config.yaml
n_layer: 15
d_model: 256
n_experts: 64
experts_per_token: 2
d_expert: 64
d_shared_expert: 0
activation: "drelu"
moe_layers: [0, 1, 2, 3, 4, 5, 6, 7, 8, 9, 10, 11, 12, 13, 14]
router_score: "softmax"
normalize_top_k: false
routed_scale: 5.66
balance_loss: 0.000609
balance_bias: true
init_std_router: 0.0353
lr_router: 0.000338
vocab_size: 8192
norm: "layernorm"
norm_eps: 1e-05
tie_embeddings: true
optimizer: "soap_variant"
lr: 0.00451
beta1: 0.95
beta2: 0.98
batch_tokens: 65536
seq_len: 256
train_tokens: 429100000
steps: 6548
dataset: "wikipedia_en"
Below are experts of layer 10 (counted from 0) of a mixture-of-experts language model. Rows are named router (the router's row for the expert), gate (a neuron's input weights, with its number), up (a neuron's input weights, with its number), down (a neuron's output weights, with its number) and show model dimensions 128-255. Each number is 500 + 50 x the weight over its row's rms, rounded and kept within 0 to 999. Numbers have three digits each.
After each expert's rows: "comes before" lists some tokens at least twice as common just after its tokens as in all text. This comes from a sample of Wikipedia text that the model never trained on. Tokens count by the router's weight.

# expert 58
router:527524555598531403461515502570442404489506558545527543521573511554526579598500382630505479578520539429445434462519550517516439511483563464489481485426538597541602549450482513425449487525546525428517474541515473524503525533546515519448482577605520536486476529444448584575540460505466534448475491559541449429520495519499480497529499470491520540504419602586659524492482552567454523504459
gate0:467608495562542519526519495488428568557504461529427550561527506528477517422468487581452524530498536531510487510574458465470459522539581529528409501512610532415541493517477459468541523493537444533399556503488501443506495390475536500522488486453498545522476583507539463526499444539574491456599547459489496468488479444483472531535540387461506528471495547518582523601495516448464424546540
up0:490568533588538471545559478481389646542475546525406580537499453503466517448445445578473563488524499518492448510535434517532409537537538499533430494536536529452575510555507464482557530452504422526409540513484518468533456451521514488530453522445470574498509586523517495513471499503578476457569535516421527456514537476460509494540569435528471564489495597508587503645432468480482414505586
down0:494584510511504471484444531451479551512435539547400546485516505521519534439475491496581602568482401598525487496435452514445428474512482510575424441399562509571488439502549500525603569481502523561469581481458475511507528555501454428569413425530527468512523514529479581499371597439600509404525491388408556520465422490480508495520579458559527579581551537420487584522581483411567470514436
comes before: " of", ",", " to", ".", " for", " and"

# expert 59
router:519517556494470518481431418571489465565463458439446554508449547502441541473458537417591572459500486499561528506453515518480566469526435394445563468544504559498550507458464523546506516466439586458486548547496598465510436482553434439474597539497508512530498480509403497452508541435558427469462443594439545534509565514513565520492565447409603398571506511593485480489492449473587521520548
gate0:516547554389512471558494468580500528633489511517402512538469514450462563331509506579507519468501427480581469440497354520574534529488433477483476455492506545496574442518569481489445442582450577454481486609368485467495497502558483510556558488507467520504544506478518450490464377488519421511505498433424514448507466405458438506572478497486470469618492497624462486502544492442494521542538
up0:508489527363551519544476443539510474607432527541414506495471507472462558355495470510553488524501477531560467472513348533598535566541404512444505517511534519488524455557574496475441420560479541476460494536399520471455515450525491495516498483498482497447554515453512468529493399466513452547524508379433524464537515412490526516568504496518471487596484485550405465536500503428549497567546
down0:556454554533524503479416434493431527551517442612508429422546487475439515429536571518508428532505511516393514489524526490525548525448444502547555454440432556522396561528454455512465521529424495519607523469562429461529488456458442422480502521581483443512543627527539615461471522561505354535481521502438466451510476530531455467496464492496503495545540460516497571524551478433487502394461
comes before: " |", ".", ";", "0", " |\n", "–"

# expert 56
router:485456584555561487431549510526510554455485447509428514539453567429525418470550496453465528431438561498538571546511448413548404448516571498499529487481490525501522515526481569573442495557455480494541603443526500527500465600419532514473507544589574482558421525485474474565590500485533470432579443503387507436439442453449594463521490508537512471558488515498401486547486504472521448449433
gate0:452512575447514621497493433521531431403536487516437506489436512512489502498541419554545551461472573500513550624563520504601538468497410419482575506518466554548509492427532570569522430527487522584500529445519497522401465452520406498425449533576483374530522520450497493598529469398500542445470565460532446542543545519521538501525596490502531599397507535548446465549484513440595480428426
up0:494510568425516544525458414491476463372561459518467503488501466504471482503540393551565549522496556442491563523554509475606477460502422436527541568504464541549520507437576543544557428501508506532508560413508545526475498459519365522500447496571513418470523564418520465631513500474540518467499561460531495513527536487526504487521523528473593610405566480502451504570489537480668488468448
down0:456564457573452499588529530567433517473471519465565433532541451492600538543493572497471521527492408450512506534569510389534529383568513502485436468572484468561538496460469521529508479427471473512496538538464504550405527553604449494531441445519566553537544495518457580409466536525457499457568561452562495424507540545590523518476549516448519544538432503508480521476532503533566489508509
comes before: " ", "-", " •", "|", " List", " Born"

# expert 4
router:528377490512481505637516461491495589441468579578455431470580511453511508503456387483589454513477536601461560489381476456535517567496473567519511531492420605476527472510504509487517504515532516519461592496519525446475536554580490596537507572553498472520569530462424525533476473511481500514526436510451549468504565475576480404570481444437588524495566482461514468582463527518439452482504
gate0:523521486510540481425510483513508581441399596541573469547569514538556466468408600386520495516499489503500441479459492494514511504530508429483478529581495502414548411547426533540404551557479515541492533485544520622529568473509432511551576508500467552484428539502487475397452447515654565582566503526542444461500611468479456525494455473503567555424483468492507354497556489459554471446359
up0:561503497537469519440473482531576530463412591540557491531549478490483465421434593398586519510525552516502479463518473525528478491548477488415451494521496489468551444532434594488463525551508528517486505475520544561543471527480421438542578482508447460476437499554470471460434469517639550589604485529500417529477553429488496473456487497489575551440415505437474348504544453464505449520338
down0:589527509576460550444480601653503484508497581538475494483500474458461454442476503404507490522538448471489348577399520431538459533502564477400415574554451399428519542526511501554410551516481435525530452515531361496526467478539445427526562515505473531432452497494573402450536503503604531574545493490492518535507493513511473513436492485558549517428495533538552549543528553509530495433531
comes before: ",", " and", ".", " (", " is", "s"

# expert 19
router:542463453513579507578443468478552475541519493590376446503458432428501464479486523478461474511556526532451537533406397499537505484543513441468480506554491515475520431456476526494457472451531597595487591451549521467389451451442381569476545412577509425493464550458502561538460467573499488577511597504521472410478501511506541544476491469430577468512518500520505423507532541477532454554416
gate0:564436437474488440496473440445416490562452437543494494546517510466523586535461498532498445476535523469521443549538517519443417487482488512517522458468457579546476524475469524503555450526430521560485427486475486549518509568455487509507465535597553477481428569623471637447547545502522549504463521418455567522528440560469434499487495468527543497504468591508497432556442553617510573454499
up0:579459438519514465466424440430500542572497457611505526592528465505504534583427490526525526461504523472562439549470515546466455463455493502586528471436478473528491533545453439462489501555368520447472441506531490535474533516431458481541447530572548396524470563564546627398571506472548528544484535510457518534531431526460460523491500546559479518407471598479499403549483503580492565448440
down0:538538410587526395441551481412496604516471587492444453508394487499486551604449466510564456428512453580501465463479499561458476497476329437551513507517488541476592466491582453567508433572518442498504466525547535551458518554494500530563516506536506525464454539536507446582492500498463542481569402422540538616517531491517486385558491482516454501496506484343507492477505546452473457480558
comes before: " the", " to", " a", " that", " his", " in"

# expert 26
router:434386510546541535443526598553500414544530476542407496456524410452502469578547445499479539591462460495555491528499474449490547495469593470479530511489528491479526421548427505533402444458576471549574448510525435527509409458431452482478509497460463469417469423486559508542449433521539424469478561540547472554486554521510522542528439469501406419447566465467436552425466499516586432577518
gate0:511496520561533404470480515525452536545497528488431410459577446535543460519445507477468484461366541552557487467561534461446561478543502425505505529386540393519439499514458523480506499568518483465490426581484546494547466573471559522523516522501520548546477473503520501524588565565413582472502510399490469570555477465489525495536443442494481456553456553335472470492584414521479469470602
up0:511446543535493449484484510529442472570524503490483423520541466530540512568480491446476448421419501543600499421566572454483525548505470430499477598408487421567405491569489493501504514561552469470403429566503475415541470617523555495442506554514528506506487451530490435508529584574455562465544502424525430599531493548513545503522433464529529451533490489348428446517535462522464493449594
down0:508535451483494523504478437491554525589563450501438395451524481389543567552525469406415485513567608502412496483519484487495535555495541470483555486431571513625493497483432506466457519515458536422449519515494484450510532572488452522397506525553500548549490545590551590513545475559468528393512534565589503423546479510479580542504513465514544496473461463492552397493453512563447504530565
comes before: " the", " he", " his", " a", " this", " was"

# expert 24
router:453523453538373502489461539541460507538584492547527511531458471491505493548422476456550525551535475447460567561498513506455482518547538579387513521546473506470444558527493534439575419441584514455456438540479486436490503397481474487528533548518478542505552500463546506434496500517500449496436522517452488571485565397511579451467559455451585494594580538450444543383558564488500456481511
gate0:517482402522435484436394522539501489553567446449519541529557533450456469477473643452532511541531444506586458482526414599452576499537556512435461491437472457531431556502526457517441554477459514429564634503439442446497566450446445574529540474565484482526600495530561496564499511552567486526496483486456557572561529503509516496458562465432409457582535588504435503456506426479519472510393
up0:497485395515432513489432551497507512536598421479480489514577526475479484489475678461521528521548426488604461466508408588405525528508536494452475502466484460564419563511456459477485527479479523428552583446449491434517578458422433552504543512578429459525596489530542516535497533530582513504501504480485564568551540533515526463477581452461389475579561587479458538427523431481493461487400
down0:495475490442436501552512462533426557496477453480423492569514586526518499493506605461499516562462527526538483562423512488415459432465570596476538440500634511579524491515539523464447407454483554469524490467523421520525565476384512470576554475507415492505528525504577515460539580508466425532396449564602514452470510432434489447407501530523478526508439429538466492350511575494502526486478
comes before: " the", " he", " was", " is", " it", " they"

# expert 33
router:437538424514543460524466511548470450509485525468595562509460570528463437540401554512531467584497466597423517493446486545510486500475473488400551476468592491579437535517540469397586492504457452528488472517393488579486466378482486432423499602474442494593524494455464517459520473416486491522500380582497529524548440498507595496496504410451463498569530476467494477565463435578469586528491
gate0:475483439490510544544548454475467490462481556543468482520507447515470545418459590608453426553511541481461522476401471572609484420437500424438495530473536578529489560467480539525517434463480471515443553461425533571486495383507512424520512535563513526597522470474597391592532507460551514477516451563498466584472571434441529555420515515554536524436506527516528537464503432495488550454446
up0:506490435481522554557553436488461485448481581515472516471523467546482525383439573606480459527503513471489527466406473552609444431436507429449504506472502581508504565462479554522488426442481511556436525553434539590478530409519553421490562517560515544573535463507593418591509491463572520494483480600512502566490587444447531565409537480553540551444521522529551547470500410470539565458430
down0:563515585575529545489488442536493488450415507570557440563538559534533540492478505514500499536509489517451475462500555468428490426567554491482546489551458575490584536566464432577511439577471495545506524511445492452579466432531558419495575576545548459529482498554621438496469469571455504520511548395491518519523599477614491589397548565590529458420541427486574532596500565485531417550536
comes before: " ", " —", " −", " +", " .", " —;"

# expert 7
router:513422537475567442561561496533518405445454435468438447548543556418504423466449521486557395481566416510471508467496567534429478489527483474523514385562479495562493572520550532528519515509514430510507515603463561557474517511455429529466476518527617482444442535521518516487544501472514467551542564447571572585485511573567503522469568404452456492523465445502468467438564559418494471402442
gate0:493466525590527507551456498478454409507579552483586489543520522478430610425522544542498518595527505399504467457546411471509503549578608521460563533561545517596508497546473462535449500508500458455476469498555411430540533500449423496538467457450539589581569485504486501504489458567600550486540494493436489516468461481450516656548555458454530512618484442416574498486540534571381475508447
up0:499465523578531517544450479494463384517564532501570488565505537494461596435507525507514514619508489415466480445538428471479524558595574500417583569575527524546511500549477486553468523523475494457472465510546442434555518504467445511505494431461570596600540472492508513478494491573600573471541503513446484533446452472476504674508562444433527530624473443407538492464545517553397490513461
down0:439501512463551516552469536479414474540553577479483416566504496460469442442504475543450430432620405485466520536487523466506478524528512510552558364528442478482394508427497490494486439561544509485427506661416554460437511487368514469521506533512527487523429486444520437450449538569426487629561495471490434603501476393427490485472502453444538519547448558545530487561469486588508557418473
comes before: " |", ")", "E", "U", "L", "O"

# expert 31
router:480495578553485534480484479490551416479481447516487459436411524584488549451553432543580547520562572455504481554573453607526544479625479524398531417511419465540475544509548463573529483519569545516537509465424463441470558434443602450491483486507526449440538456461456516615520500430495464480451489460501507434485554399407561439465497462447498537458532548491465418495477487572520565519419
gate0:465482479533398442495555548540453394495551603580485442431524567543431573488531518499442505537604507458545500534496461468457527540508423473498574453537442570509569452519559485546425450513552567469481488502520538523522518496444484427507452484538522564572409522499597490555476517473442499517455500390474485498558437411446513514597571475561486470398478506526425508437516480508496497523420
up0:513444474513374508475570506620466385474529579522480461461530505509407498449550485514438492572604527412541501526489479427507526589534408507455507436530441544493601465527532506562443460539503496433497519541541526476551505434429547473512457472494526594530382481510601519561445500507508511511442486393502482480540481452458532509576534495521464485457472524558409525454556474516481479612446
down0:387582484464432434524538512553528368548480491474454448440497514467472544515439577574506576616637557470540555531464548440482491521398461467550485509433438561492548586549474485576490500525484527476567501474501520528497430526522532492530345567492545554639469507501503569545503479455489498563463506525432496618536396469522495499481455457503406458416467421557500495567487551570549478542567
comes before: " in", "ing", " of", ",", ".", " for"

# expert 6
router:453479547546597536489497440530566467459424491524481536493490386420450506487508551541533427597467484489478595510536568586515543459425455484419575480462533504590563442444565555583537490552391561535473546585513518521498490552485515505434476581405574479479553494553529615475556509519464432385504420551478458416482503448554542524410563495524509513572487503543499482467553519571432544483409
gate0:503532545427443595449435541559501509431447538545455509435469528548420504546562483456539562602568468490517515489581513522577453462484470483475512434492455479515519580597511465468501538561440469570533505467442572467432565490538499386511477441467500543575560584536468540620588523584507492468518519564526604432460517451491488495493482561532461539461561532499512513523419480505540513443438
up0:503540533435433610472494509609531522402478573512396518437444506533428473553528464441526551588578500546543519506553495540549450506498454503464507481477459513500532556605537500445514569543436451603531510431444581492434556517540472401517480487440526533567560578607447539627557511511546516502542529535559609365491482528490476501470480534520453516480574551529497479528420477492540499439443
down0:550536530529549499469512532557347557377474517538435573432406544524532487569547546536461523462570489515483486535526513510478519453452528444445483519424568589452522489471455515454484524578462511484517570458509553487618576434566464567533499454530516480506542644488515488533422520511439507552478471489506494484454487431532502484566443587448501516561507469426503544529550478449541502506474
comes before: " |", "–", ",", ")\n", ")", ";"

# expert 3
router:511545438533447511466512446470561550503452460569475459484404472432524595505559510441457557403572423446452459529428456557463521560459452595506480523546486547503416555508524585474450564484551559520529476495427413553444469470569518568465598457499513473506572401520400446543428560500529500517584495486439542579466520520526512473464492523557498398543480496555507517498528384546547532463494
gate0:550430553488516516490461496546557464539461509500527506551422440402581416502507622451592534507460512483532544552410608459548490500532556636535467431520524569518506549488518405461551541483448466466466462459522500525456486465472560526525562447574470447545528426554564506573484496605525520537510465495546526524545483477514510478540586538495477419509504389462465524430532421450555567453518
up0:533412558514466491502420526520549453516442552484570534530398423407551474494520616471601519549450496461560539542429605432563486474519565627500447429533561566510523521491512416432545533465459497481428486491487510513483485481433535514539546451533487452545554427564567487585463507583528530532489470518553570534547539464498519463535548534460486413517469397469491487439537452435584572429560
down0:552484505526420438476461539459489491516462501513456525436533474451479498509505616478520519439514440550480432422597440503546504510523490534501496505580538560546434518499478494538529467553455601577526453467482507476524495536569509402488557450499576539555499529550562523519575523513471548506485543479426394447487580553372524464475532490592498390499557520431562414514482451487499428384575
comes before: "1", "0", ".", "2", "3", "4"

# expert 27
router:472452410550517413548457588563598530453410521511538449555547404598440492501503530549500508430547458432497501597428550472530522478504458529465532489427492596608414484510520540428521552442518516546512443502467529509509536482503507545497454582497468459515555405436537542493594506429472547470509482424545543520511445483457541602478480394581489542474480533452547423447582550491478516407566
gate0:501436476607566488537442499506417509513465586443493470458517553473504515462457463568495496473506422475461407550574460518404500415523589488461541492464523480427512528509505533520575541496593535493533515509572532546392478474539496455536473543533559585543477515424418450501514526552526501519455504485531552498430544527441486471576472574491514532476513401471475640514567431579419458555515
up0:522413448594550522505463513501470546522408556469492519502522524511498462473467470556492509485485417526552399537558435481425512476551549484524546492409540493398460491521497516493544485477607500484504469484598529562431531471477463431530463555500529578463464529442446458455523549536545528523433494463539505484432545571383463467576468520470434582511513428435433618569576466555463467540545
down0:534537402493540380449483611525530502467450585562402575459553506498436475516510437499598475590503424474561417518545481502410423551480556437444545576474566538453548464512486574537550464464527454554496641524565496536463521452498426474622490463487509513435559537446509534493467536517491499440541482532550430526524579536520475421485547516529461502542481495553388471489454492500449536516456
comes before: " ", " Republican", " Democratic", " Conservative", " Liberal", " Party"

# expert 43
router:517578584525392602533458546483534372510518476412502513529478563417517420488540505502425403505515491547541486519493403461470494556568442371428425494561559606446459439446438518539595494572480492467507546476582585483444481555424553534441523450492521565517611491461573484538612539603457497477420533517500487462539553562461608442567469458507587437477481498454478544468514522506545501507447
gate0:497552546510446506489516491514508536530545436571484492521545583652402414494525566574523558555507439484576515446531539505452519553496498486444531484485519467462514488530521518412423430491465544470485430473560467556482452532517515510505482497431488599484508499563525528466377559538550484462520510518504575468417558531484407409471534531570459525438551388627485414476507515468469580558434
up0:514533579521431539452475518595510473511558472564551492507467575626468439493473558564484616542531489487484508407540507514520495540474536464483453535465482508468595461546506516383432463462424554448484417482596500536459458519544500534508458508493519532479530531538464491490381605583590494447565503504546571498424551478529452465522490539536491540487484399587510501448414572449480583605451
down0:534502542480490494463483482350510451484518545467470517443493473529431529451569453527490496504555467458600418536558643580380468457533491510447618402460479431607527530541442513498492512504555459505497412437552461513458468515476462496556424407417475548568511484453516534535497497429506395452478520534465498471534484470502521582497453602555489509475520480430537516562427496534564551512444
comes before: "==", "|", "===", "=", "See", "The"

# expert 49
router:538489427447511504529590436500513516470497495559444476504453543543448524518553522466486512528469472566506479398460512586569550591427480356556463428491459519504503555538494448525572599467485509462567529394441482414474546460502504524476477537533485593515491532472505459596543469529604454483454417600513457541517449492559443478482571502489526542450540505537493495489462480452476426524470
gate0:504543446451567422607497499449510424443432499484522533547497497474481574557517531440519515532455570534487519495478492550485516495527522523480534450533570563490518541464538418477440528468489425444490448566592554496448465513614414600435482469474540520521456492444547473604514553435519474497543577389444422409473558481414572547451572459560502477451436471428474536566419484560500519539451
up0:482568520428476511591536557453557387488460516504544529538476469494478627585535489458481504479445548535455486513417461582522517466505541484454523412519535586434509507487467450481437505419476415457505485618537499470430529531621436588419500423476507510483449486485440440577516529457546469525506545425459410467517571467399553511470543461526510500473475482471452561570461479534491516549503
down0:488560433482453401535431494505453526493468507577485494532505501520527502530451428400537476434547544448532504499527500437522471455607491451513466425579520438518424461575514561571487457468444454536463488531601511574450493535518521488537468413510498439432376481519527497479432608523494464394554532426462528505431570551488538452476561521495509471583471531487532571518455547552544511606441
comes before: " |", " (", ")", " |\n", " and", " is"

# expert 45
router:475432555506487490493541551593390518515485595517473567467510446491426380506532449469432487602408511508531557547523431491503459415454551514451543545474500514546491497536544472437548467552501476461538511446542600475546534576475529547451403489459557550460520521479500439515533419388577516462475513530422481528477434553454500501555443484447524597457476487606517492403599474490514530553445
gate0:483514587485484497624562571473527559510528519471432499456522460463449496537520429501462449684533520584515478501586433439492552479576485552605545441472467511512412486528435536586490479465423570485437423455405425541626514456442489464495442518452492520471445590481482463523499489557572414446519547608513487584508460592476471471546512505467517490391557538558553522562549448420426600509405
up0:448486551477481506588521550493465485477577569449460500473533497473489515498548474483446432695550520596501571531570438429476527428587492575539544458458480521487399470533444524546493492466453537434468457449442379533578514509443468455535432494424502519502512546461487447494445469541590421441515548542529487599485445589503491479525511480443523463376564536496534548584521476361465593520396
down0:566531487523455529527436566495575517528460473485549509570563437461405531503604549502437516543459519505551509454533432527479517591580575529529447493449505553465523487578524505505533476548518554473451625475457508500531462485450383516488399622513459466545465436496495564473517484432542556410495517473496507565502573535462536512523483544449501395476594522455484543380496483540483539554549
comes before: " ", "-", "The", "===", "|", " Animalia"

# expert 46
router:519406490415458574530480458465421525477479433513523420448494488432433468516488613531488429555538482394522464436443507558543586492551477530398567493398464488483430446454434430492555492515586520570541513424507464402449502555543438493437549460514483483499530494602568537567551511506487472476492478558549540469508506530580564500554525537461484510431520464520523543504459498573431560586398
gate0:532481493515420432548449487535464486494456520449534433423483454597557460498426609465621450534388451425482495481451417442511470490515460568482542574516545527449486497495440498506506489477479560511484497496651520482541536489565560552513501478503516456448499570508537517467519454504556495508485538396571406422480501373491488467532572497497462575486496567423472487603424515520592471524458
up0:617447431493391498532476484509482534513548521463493465473466468582488429476455611430561456507455395426532519463463411464500510545527514590533566512493528522469512499520518494492474498531528524510474470527576541518536514478550609582475516493491563406483489550534504487480489433459542436552448549404606516414475441481534501472543588506563481519433538535458552517538458479485534553548477
down0:543495525530428546456551540507465560532532458445618433521492422503440451566468575447517511470431514568494436425482533543535536550474526494546434512514481517522550541470511414443494514359536498537527488493517524529486593534507509544446491477526603468532471521528563513551438471597515480520416444442519512478395483415391526478387554545522468565418536462467437471513531588511554600421511
comes before: " the", " ", " a", " his", " its", " their"

# expert 52
router:583539460475569520577432483507575566572476546582467466506478579553484493575490426439574536470492608449497491382509481519420451510511500466396447470526447513448439559517449498457556512503462537540505506446459553505558517466537543386554440517453509447531517522578524564458438514488632528476518466489475439513501442503559500443447415516497509561526558530411447438556448540562456437506527
gate0:475560556528477454584471538483537526549588411525571496441540508522489413613556449547518510520463549506524543431354456507468450489556540480456540435496509537439510497516499523480515419491445507483493420478559535462490426476432563419514447530493524560569572590479525490544443472546503448534553453459510405459566550500489473526479454485510419568561594480557531473563581517484593499439528
up0:492537565536517460583506479496518488525616481539566474368500614487497476559571453526571468512475541485485532416367432527523419560569539507495568458479519538498496524508433556502569483495492445534480423476531548447453424505479592460464523539516504494578605536480552485538448451502420435593498523441537434453534593475582443521464470443477482530561588444586560476548562523506554486426535
down0:549490481528518484538513524516567465518449386538407506488537466481440544482446401451502502580450521425534456458369557460512481549500552559466532534578438504459466493508475389505531477545428500497422569484582503405434435514412408457441512492481455467430504542466493533552453517553490526506523555576433501477468541560473328499474447501463502503549492594482531493477596491510518489596426
comes before: " by", " to", " in", " the", " as", " a"

# expert 50
router:538426531530560548422418536549485510570432493509563432488399417412611418513572458490473601498458567515478482574549416485485548401465485535514461484419463504474562462446564503479573485438424515479502434578507502512460475516426559457563467509499473524466576613508538541545498426537459470528492458404571460514489441544470465455440601611486550425540517484580503469518546503482551400526503
gate0:455493496505567497497399534616367483538510527444430483547475424480501540550436554463484468510422526544516487451572422541579463495560434491540579506460512493504527444450550493513477503478458538539498535537534366421535508456465470503575521441473508524430478487456525542493443450497558559511518510517577457446535471670438495412508551535482533457503462442464361436511501490534525529353475
up0:460504521497546495475435498588392502516430568490398501579528422495466533513420582518479465459451525547490493439588474543561500490579459501515562468439540500552503431392559454485457479470458500551528560523479377451486555449434424520546568435499483532427513499412555531489482492487566547467532537500562466468512453624473469381483565527428494414504468477470375434500469515531514596383478
down0:456532519518494487455423455503572470508453503528512483534545513570551426535502472551535530533456538546396490476582497433560530430471609484538548466473514626498451475484527512382508443541494448554552558389534489571544597558494480508455483447477460572456510535374489421500574556543535538586486586516459505476510435520483530565355543483510461495472465495407501451519535474528548473563472
comes before: "==", "|", "-", "The", " The", "==="

# expert 8
router:445502514578542549512445423476504461533586444539575492573419456457542485544537533461523534436472612552493469518574470533547552568496480429416542513458501513491509434556571467503524614519501546555458450514499492513587504571485481496474547441560443527515474488509369553523535430514511444508505462528433412547501446543402508579455461542617465573387558394500490463451535500565557500515549
gate0:519554407473457468572490452482562512437563537453571466509448478568543443542556527519444519540446564495448494562530523512428436597508405425502539464527502492466544626605482479491487443557450499501480488468528560469569529478497621555519514529500524504494469545559465575463452472443471576418487547405493624571526538551456527473446494474544476515371516485484563498472468553524532411535507
up0:512605436444488455569516479496537543427525513483557472506461485576529476534552527472431495529406595483490517528535567463401458570466361488511577463515506477492551568634522488528464430557420480496512481498499535481548497475521566551505522563491504509459507568538446569483449408413509565430480504388490608580519520484457549475435471483560493525357531431478547506464499548561563475530467
down0:555428517476499442522517463481457495601557552550519478580510463437554460518486529503499522498586504538488525499559672607546421509481454525386481435455516453516482505417434436502346508448521555614564453445530448443452487511514478551568517414551620463523485588486496500490386534598435440515593509511506545532544563408470563420475449440466540500531416481536579496552519467509524491576528
comes before: " The", " In", " He", " It", "-", " This"

# expert 55
router:469464448503479526542545505508500562487436546542480506432439526444558523441408507511483461428422523596560478495487419470540517429459468564513615555563473544506582594413460442544404445491525459552503480513460495523508439499506582443526591492491485462469522596579471573398490504473507470491521529501507596519496480619552547451549503476583563518531537449443460555442440537469412479451513
gate0:532506480427444481557441451436477588530463466557527452473468485540347533571436503494428491515517484560489587499462518471489495452528552473520557514471480539521503522535527538552507561550488486530521623494551543584439510533610352523515500552529454577550544574462528513476446451439570490578548561522358499516485491486507584526486452455512448469531513564419465542422539437474547448455545
up0:534493499419473468545451437411478563550452499553500506490487454524364539535447517497420456491530495541509587532427485454513497452544558493517562520471496524508520487537503534560498556552507495531511617466553538598445483536594358501514490568547477530534526568477559541461460466457575469564553545511379486491508473466483596508510453501492437445529547601419467557441541444469553440470540
down0:533431563418539468543480484515416535570387441458559566477509450467452454491613378404528616562481508469464433507465567450581455422497636534536508538522470426473455506563509431497479497506467500368507592552550464551448472549556571492453520568464550418533498462527482623458477585550553458545535487452470497470495504512540576536504470442511516422567418483618532487481538525508535526488482
comes before: " (", " |", "\n", ",", " is", " =\n\n"

# expert 2
router:584555608408513571474478570501474466419462435519417458438561528477481549485579493450499516514502581488479457569526534520584436599479525537514406508559483471438510547534490512539431525434446511379529459458549487573530477534484408502521598476399419455535420533459667405474449471437511427493509570423395550494466462458532530443464589532577567489474457501462492506509536470404544608525401
gate0:545545473500557475553454487496482571504494492425494468426478487491495400472502494489555497594519515528536579416439410519584601482453399409503540499511543531608574451595588444545539648619481520464452477529450506454546470494402516499491564499526599543453552550499437506487361546473443573496483439549511480493453566489527522525457439471566447510444567487533529475406524536459499566481470
up0:497462396551503554518528525508466453484484465545594523449491456541527464515588500457507515567464458547620606519646476546527498402544385489528507435489544506494541505504477477596567553457472600538511400545469412416435475496485428402511531425460575551343509508375541431542479489519563536546520445534459474568498581526486475515546522483506543586483502508488466493476518532504484408449471
down0:509494424459533436564524551459429488435435554556563578399510594562521576432563486531494494456511426535516489492427467534527492507472559520435431524517526558464573530553531489490537561423510512499571447518519478476513572593542489500519468475454544530528477386455512490493610546585491560494445431587485494506409526552519505395439534560411501403442586451496498532540486505581493520513483
comes before: "20", "19", "18", "1", "2", "3"

# expert 37
router:577531513452495480486492433493442491544602533375446576474494459550571415483541511602480424479507550499578458541519557452588547432521484426437534468549505495498534510495548522435555428548446456505469457489455538428468602508449495542464410480397574445534521623483442506542595541541464496480527378408499575479525493614578538582524541486446508533583519535496461405499523466445498513566543
gate0:562513491516433499448512461605513562498495513427521485552469546472499514544578611468546413511471496523609480501522490520542513510543435490526625510564440449449528498496537568551487534467521499596505433566494411414501536400494524505481526466478522441452434534439461482427486489612571520522492580617530562496389491498560513521551496495510478469509548545600570361506507534525471427457460
up0:565495488494435462449501453546517545497493529419533432532455533457529481543578650475523405521497487513633435478507461532551506550546449485550623495547486459487503470509550556553510484507524504569528393546479419432482521407490505506518500481461523411429436558433454486389501495575565526498491581601551550481401534495520524560521476503539496464510535565613552433480512557515463436441431
down0:559492547538504522482456500466512440444514500487534494500564517486554525433482438450483580502491577488488448396489390506475341543537490444522545484434440490467536492468523426604520511462446470491489496433546396410444541530552506512442512498527498523478505497433529524476498536523538516589411454464500454447496540465474453519552504430432529519506539521466499514552451451468470503449625
comes before: " ", ":", " ·", " |\n", "\n", " JPL"

# expert 10
router:577483385519474564465434435443553532552505588545495492502553551551511501392426528472507512560557570426511511455396481511453566444549484536450445465436510501507534525580525429473426548497445514479514545460499454473539460507470522456491466573504447426462414461608525519561509471380641529547465509526512468575559540415599544514458388458514456450410536456523483582481432524524553562578451
gate0:535533495531479468486533380481492469476423494508558466546495619452497466541501574565461465545529441482516470558402414571522427493646414528561527515474448519522514492484543601496464488404400515495562454410620487481529536433498505514506531508519538530482507551583472504429552459491519524550547494518531517510485505362477454500504535435450436536454503464587533478488492570407528509541444
up0:503559464499443482503514352483477490498409452476552527533483623468470518526516594482511508576506446530529462539429394607484444485578417541567546495492414477547496564485520517518447502458383553510484476448576410417538542423508468489493503480447474555496485565550472532496541448535562544512524443545549522536485499359519464556516565469545484529454513465517483456518469491376570552471475
down0:532485478533438419559501547552544514492474467412493518531433468510520393462456430568561527565566497492379610474521581551474500472527455586547465528569463531495492565558546472554561511468429469533532532451486515470460567527487533422580565521520389495539542468482476499490525521461480537543454517417491570520511621514464467519404580544608529503487467460480507527503487562546516557412529
comes before: " in", " by", " to", " on", " as", " at"